From a checkpoint of a small mixture-of-experts model trained on Wikipedia: width 512, a sigmoid router.
Below are experts of layer 4 (counted from 0) of a mixture-of-experts language model. Rows are named router (the router's row for the expert), down (a neuron's output weights, with its number) and show model dimensions 448-511. Each number is 128 + 24 x the weight over its row's rms, rounded and kept within 0 to 255.
Before each expert's rows: "raises" lists some tokens whose logits its average output raises strongly, later layers aside; "comes before" lists some tokens at least twice as common just after its tokens as in all text. This comes from a sample of Wikipedia text that the model never trained on. Tokens count by the router's weight.

# expert 11
raises: "\n", " The", " In", " This", " It", " On"
comes before: "\n", " The", " and", " He", " In", " he"
router [116 120 124  93 153 107 128 142 124 169 122 128 130 126 141 121  81 164 147  85  79  86 115 124 113 107  76 138 139 112 162 163 104 136 114  84 119 114 127 161  89 113 121 154 173 128 137 138 112 122  72 115 158 112 134 131 103 131 129 135 141 145 160 142]
down5 [113 129 132 146 121 155 152 124 129 155 123 139 139 140 117 102 142 156 130 113 125 151 106 111 122 140 110 145 130 151  96 152 119 141 173 116 150 130 115 150 148 166 128 127 175 115 132 139 151 127  92 144 108 110  98 121 148 112 131 120 131 122 121 128]
down6 [144 107 143 148 131 158 131 145 129 150 134 124 147 143  96 107 132 165 153 114 123 117 126  75 177 121 110 143  95 150 146  96 123 148 129 139 110  85 133 131 110 135 132 102 126 141 162 109 161 155 149 114  80 109 105 119 108 155 187 119  78 144 125 130]
down7 [121 164 117 115 119 139 125 128 105 146 161 134  92 120 101 159 154 145 150 124 121 160 111 133 113 134 151 137 108 100 135 167 171 163 180 151 135 138 109 140 161 124 130 155 104 104 115 158 136 160 158 106 148 151 109 132 116 125 166 168 108 101 159 131]
down8 [162 132 110 135 138 170 107 124 107 122 120 140 100  89 160 135 120 115  87 121 135 100 155 155  98 149 163 124 161 144 140  93 139  67 110 141 159 151 115 152 124 137 146 131 150  94 118 102 134 141 153 122  75 175 184 116 139  81 116 163  98 175 173 145]
down9 [111 119 122 135 155 108 150  70 150 115 150 120 141 140 137 136 110 161  94 100 135 145 167 114 124 126 159  84 106 169 128 123  69 130 108 122 142 115 129 112 119 166 144  96 117 131 107 113 148 126 108 124 115 143 108 111 131 134 126 102  83  97 154 169]
down10 [135 117 116 101 160 128 167 108 104 114 106 140 134 144 139 109 148 163 110 126 150 115  90 127 135 159 122 126 154 194 121  85 108 145 108 169 128 130 128 127 127 148  93 163 148 121 142 107 134 137  58 135 118 132 165  84 133  96  89 136 148 134 155 165]
down11 [145 155 102 151 161 151 112 139 100 110 114  66 127 110 129 133  96 118 136 174 125  91 146 109 103 115 112 134 163 165 175 141 142 130 148 130 124 127 150 116 109 115 102 107 151  89 123 160 154 132 148 102 148 182 132 111  98  93 111 153 119 129 119 119]
down12 [125 130 110 135 141  85 114 168 150 149 124 138 132 132 138 104 132 143  89 151 152 111 104 123 134 163 121 137 147 125 152  89  93  83 189 192 136 135 166  92 128 133 154 132 131 132 125 117 120 148 138 110 138 175 104 116 125 150 121 131 131  76 117 151]
down13 [112 173 118 132 104 131 143 159 115 145 121 146 147 115 120 153 138 148  97  97 121 128 151 129 113 125 137 125 132 105 112 175 139 127  97 132 120 127 121 128 163 165 122 130 107 180 146 139 121 157 136 136  96 115 125 159 108 110  81 129 106 133 113 158]
down14 [123 136 121  84 107 154 171 111  68 127 121 155 152 131 128 117 124 160 143 180  70 114 127 127 137 107 166 124 131 105 122 155 116 114 148 156 110  79 154  91  95 151 147  81  97 114 108 149 161 107 151 135 130 123 138 114 130 142  97 151 156 103  74 129]
down15 [176  82 138 142 100 132  78 108 167 147 142 126 100 137 138 119 141 160 159 103 131 143 108 120 122 159 130 118 187 134 148  76 154 108 135 115 152  80 108 121 112 126 114 123 140  93  66  99 136 155 127 149 122 152 103 151  90  94 120 134 127 140 154 128]
down16 [130 123 102 115  85 158 147 104 113 135 166  96 150 120 137 106 108 132 128 122 141 146  83 126 105 166 130 113 107 119 153 114 161 154 140 136  96 118 112 137  89 160 101  88 106 131 160 122 131 137  87 112 143 135 150 169 129 139  92 144  88 137  95 177]
down17 [151 163 118 107 126  88 100 120 161 117 148 145 108  87 107 107 105 118 143  84 134 126 109 108  76 138 130 105  92 120 158 121 129 142  98 130 111  83 128 116 111 137 107 137 123 122 136 165  98 101 140 108 166  86 156 111 131 145 115 110 128 159 167 102]
down18 [100 159 102  90  94 199  88 147 117 123 139 147 159  77 160 137 115 113 147 133 116 118 128 130 125 159 136  87 112 149 120 129 139 135  94 141 137 142 135 111 127 154 136 126 133 141 145 145 137 145 151 149 152 136 118 135 122 109 114 145 123 132 127 146]
down19 [170 138 157 133  89  89  84 135 147 131 125 108 103 114  80 101 150 126 143 100 136 128 108 137 113 134 161 120 138 156 137 137 117 115 121 126 104  88 127 100 105 161 118 175  99 139  96 122 152 155 133 118 164 131 187 125 144 148 134 107 110 156 132 112]
down20 [158 155 139 120 122 101 151 120 115 160 189 136  94 138 152 133 137 157  99 133 137 177 150 150 104 143 103 109 102  66 140 120  98 152 137 148 127 123 121 142 166 117 102  98 143 184 102 156 134 191 103 176 138 135  97 102 168 155  84  97 154 116 124 117]

# expert 2
raises: "\n", " the", " on", " a", " in"
comes before: "\n", "|", " that", " as", " by", " =="
router [117 107 125 125 123 140 125 117  86 126 129 150 175 116 107 134 140 164 149  73 107 132 119 147 128 175 163 120 120 125 169 121 122 142 106 102 113 111 117 128 175 117 134  97 151 153 124 152 138 140 116 143 116 103 162 161 158 150 153 165 109  92  96 149]
down0 [103 133 108 121 103 131 162 178 103 120 133 177 153 111 130  97 128 111 115 121 117 115 148 128 108 104 159  81 138 142 179 156 103  64 136 169 127 111 121 148 125 135 100 147 108 103 120 148 129 112 168  95 133 124 161 141 136 126 151 155 164 106 178 111]
down1 [126 137 108 132 130 145 154 169 132 125 104 113 111  91 160 132 144 120 122 147 158 131 141 139 128  87 136 113 118 132  83 168 162 102 143 118 109 124 151 125 188 148 113 142 159 103 156 113 124 119 150 115 121 139  92 138 122 149 127 115 129  82 120 137]
down2 [116 172 128 110 114 125  95 137 130 139 119 178  89 150 146 126  95 120 151 138  96 118  81 149 144 153 113 139 117 133 139 157 126 187 141 152  85  88 119 136  77 111 101 115 122 125 107 108 102  73  89 105 168 118 135 168 102 132 104 136 125 112  77 107]
down3 [130 121 161 103 139  87 137 155 111 109 114 141 104 152 148 134 149 138  84 168 168 126 128 108 151 131  99 127 128  71 121  94 126 117 126 115 130 142  90 163 182  86 124 131 135 147 160 122 121 121 129 124 116 138  76  98  91 134 114  92 155 136 124 100]
down4 [164 123 172 117 149 171  95 126 125 104 161  83 159 114 129 102 134 169  98 136 145 113 106 147 124 115 146 152 124 121 170  95  98  96 120 121 118 133 116 169 109 128 149 115 104 120 136 135 143  90 136 121 105 107  86  91 131 151 129 131 109 117 128 137]
down5 [109  98 125 127 142 117 134 100 127 181  82 153 130 127 135  83 153 142 120 124 117 148 119 133 148 136 139 116 135 162  75 144 104 117 127  77 131 137 122 120  85 127 101 110 162 160 150 138 128  94 129 125 127 174 159 101 110 118 149 107 122 148 137 115]
down6 [146 123 124 122  88 129 129 131 117 114 134 122 118 155 148 131 152 144 138 168 110 141 159 119 130 111 126 120 124 112  76 118 131  91 120 120 143 124 148 123 151 149  94 143  64 163  97 144 131 102 140  97 105  84  81 141 160 140 151 106 156 141 149 150]
down7 [153  73 138 125 132 133 125 108 113 139 129 157 104 126 164 128 133 182 113 100 113  94  62 152 133 144 137  90  91  91 103 122 139 123 188 133 108 171 108 167 148 148 124 126 112 133 156 151 101 153 120 161 160 123 118 142 154 104 121 112 108 152 123 117]
down8 [157 118 150 128 130 141  99 113 125 117 111 156 149  65 110 124  87 103 109 129 160 159 121 140 174 123 116 120 138 159 132 144  82 119 119 121 147  79 153 190 154 130 132 121 146 155 158 117 100 126 125 202 131 129 142 167 134  92 127 155 140 119 146 103]
down9 [109 127  97 143  71 136 124 135 136 137 127 144 101  94 147  95 132 113 124  98 134 120  95 117 136 148 125 158 129 136 127  98 129 188 110 143 140 127 144  98 147 101 148 135 141 138 140 139 108 172 149  95 115 101 146 127 125  81 130 174  83 105  92 105]
down10 [150 119 101  70 110 150 111 135  92 139  79 104 113 167 130 132 139 127 120 154 150 125 133 125 127 138 132  85 131 122 162  59 150 108 128 135 149 115 159  74 124 133 155 132 129 144 135  99 142 112 120 170  96 131 111  94  83 134 142 102 144  99 187 137]
down11 [144 136 136 109 144 118 152 111 155 145 112 140  95 141 150 109 136 127 138 140 125 178 111 113 137 125  87  95 121  87 120 142 138 140 112  76 130 144 156 131 135 124 114 127 122 111 138 146 101  82 148 103 163  90 108 140 140 166 129 133 144 115 184  95]
down12 [ 97  83 147 130 163 168 131 128 120 135 115  95 141 154 120 118 114  81 131 146 121 163 143 168 147 123 133 143 120 136 120 153 120  91 142 132 118 126 168 110 105 103 140 143 133 129 143 104 130 100  84 121 122 139 145 121 143 120 151 131  93 127 102 114]
down13 [112 133 106 147 125 160 151 133 111 136 141 126 158  96 152 111 102 131 128 120 103 125 136 116 106 125 194 108 117 158  80 123 117 114 112 150 114 120 120 144 153 106 120 151 103 143 161 138 125 185 135 131 136 109 111 146  95 102  87  94 162 118 113 109]
down14 [160 159 156 126 127  84 123 158 142 157 186 164 140  92 136 128 131 134 106 134 118 118  87 133  63 116 144 142 120 138 133 114  94  72  86 140 144  92 112 124 102 120 125 140 115 119  84 143 114 162 136 101 108 131 124 129 131 103 114  80 134  99 115 106]
down15 [131 161  99  93 113 125 127 161 107  92 143 134 135 147 130 112 117  99 121 141  90 117 108 102 149 138 108 150 100 119 145 108 121 153 127 123 111 100 134 113 147 137 109 118 161 144 153 139  80  98 112 135 140 118 139 117 134 114  96 133 141 102 111 102]

# expert 0
raises: " L", " and", " to", " in"
comes before: " |", "5", "6", "2", "4", "1"
router [122 109  96 112 105 163  91 177 100 107  81 153 136 134 109 147 119 147 114  99 134  98 151 162 169 130  89 102 137 127 153 145 113 144 137 144 118 142 163 130 151  96  94 125 119 133 160 142  90 116 108 104 168 148 167 127 139 172 145 104  78 106 148 137]
down5 [192 105 150 138 139 141 148 109 139 108 134 160 132 101 116 122  61  80 110 107 100 143 150 171 123 166 107 182 105 126 150 131 139 113 123 127 110 117 117  94 111  99 124 140  96 130  74 111 156 149 163 138 116 126 162 141 100 110 180  90 129 104 164 117]
down6 [172  64 126 154 143 102 107 147 129 156 131  93 111 142 159 145 139 108 141 133 118 123 127 135 141 130 141 141 147 159 162 144 115  88 111 104 124 134 153  61 134 136 146 133  96 106 130 152 153 105 112 113 114 118  99  60 146 122 175 123 117 135 162  98]
down7 [ 90  88 143 151 140 162 127 124 106 158 101 154 161 115 121 102 163 122 157 141 142  93 118 130 152  98 118 127 130 133  87  57 100 137 161 124 173 138 160 124 140 122 150 143  59 133  93 101 132 105 108 134 126 151 113 112 141 167 125  89 156 189 139  97]
down8 [147 121 139 124 111 128 138 115 117 148  84 106 132 121 119 152 124  79 134 119 126 154 106 123 159 157 136  59 113 149 140 119 143 131  99 151 111 105 148 136 136 114 112 131 119 110 114 155 129 124 159  94 178  78  97 132 144 125 111 131 144 127 131 135]
down9 [125 138 156 123 156 102 157 127 130 130 130 121 113 119 146 165 155 141 125 164 148 135 115 111  95 135 176 123  91 169 142  93 133 151 127 119 123 147 116 126 120 115 145  93 137 135 167  88 155 148  80 143 159 152 136  97 106 116 142 179 108 137 159 125]
down10 [130 120 100 121  89 174  92 127 122 128 116 134 114 119 125  90 132  84 180 112 103 101 131 182  97 144 119 152 104 155 129 101 108 164  99 108  85 152 109 133 139 100 113 134 119 135 145 125 156  93 117 124 117 141 153 135 153 126 113 159 159 126 133 103]
down11 [137 102 125 118 155 150 116 103 126 133 115 123 151 134 107 125 117 132 136 140 147 117 156 100 106 107 129  71 113 153 111 114 144 129 151 110 134 144 149 168 127 133 113 173 141  90 117 151 127 147 106 135 166 133 162 154 106 112 135 105 143 117 145 144]
down12 [104 118 159 112 140 122 176 154 120 157 139  98 102  90 103 131 138 123 144 117 125 109 118 138 115 121 124 134 132 122 144 134 127  89  74 141 107 148 122 135 154 138 158 128 139 110 146 144 106 144 130 141 112 111 110 150 123 124 133 141 136 111 174  99]
down13 [156 102 154 137 120 112 138 110 136 172 148 120  86 141 142 143 103  96 137 152 160 167 126  84 111 114 149  86 129 103 132 138 120 137  88 127 149 155 112  90 113  99  89 142  91 146  78 176 144 131 151 121 161  92 130 138 114 134 108 121  93 118 122 119]
down14 [100  53 122  97 138  64 129 116 159 131  99 132 141 133 145 163 104 152 114 129 102 124 136 136 171 156 162 150 133 127 154  78 107 132 160 122 128  85 136 124 137 116 103 156 108 139 159 130 158 108 117 142 103 144 110 116 103  98 119 119 115 114  87 118]
down15 [129 129 122 137 110 148 114 163 124 168 128 150 144 155 151 111  99  99 145 110 159 130 151 145 135 109 123 143 111 168 124 111 111 107 107 141 125  98 154 175 130 139 139 152 133 164 115 109 141 126 108 117 144 110 109 119 126 112 157 157 166 134 108 107]
down16 [126 121  89 164 115 118 121 121 157 157 130 127 111 148 114 138 138 107 151 146  92 124 124 144 121 115 148 168  87 114  85 135 149  89 152 119  90 123 162 129 133 117 129  79  78 106 121 116 119  75 157  79 138 126 142 115 105 118 137 150 135 171  99 119]
down17 [121 123 110 143 109 150 155 149 118 133 131 129 122 121 129 137 167 155 114 114 116 163 157 125 152 139 133  98 160 142 103 144 127 128 125 154  90 131 142 151 113 155 116 183 135 118 134 122 145 121 157 149 152 154 111 155 145 126 124 133 119 134 138 127]
down18 [118 143 112  83 138 165 103 142 143 117 130 113 152 100 149 131 139 148 160 109 152 107 103 124  94 174 156  85 134 175 148 159 151  78  77 125 127 145 140  84 117 122 148 135 155 123  97 173  67 123 154 103 157 126 121 139 120 124 159 125 111 139 143 141]
down19 [113 136 113  96 146  89  71 149  88 134 142 107 162 132 179 124 115 139 177 153 130 112 103 137  80 137 142 117 109 132 141 104 124 152 134 137 108  99 120 112 166 128 140 136 125 170 100  73 166 123 160  81 148 129 100 125 100  97 145 128 141 107 135 113]
down20 [107 137 141  80 143 157 124 109 108 153 135 164 179 114 132 121  77 112 137 142 121 102  78  93 138 169 155 104 153 105  88 116  81 126 128 117 141 100 144 107 151  99 111 142 135 123 154 125 161 156 118 111 134 149 125 102 146 120  91 151 154 106  78 123]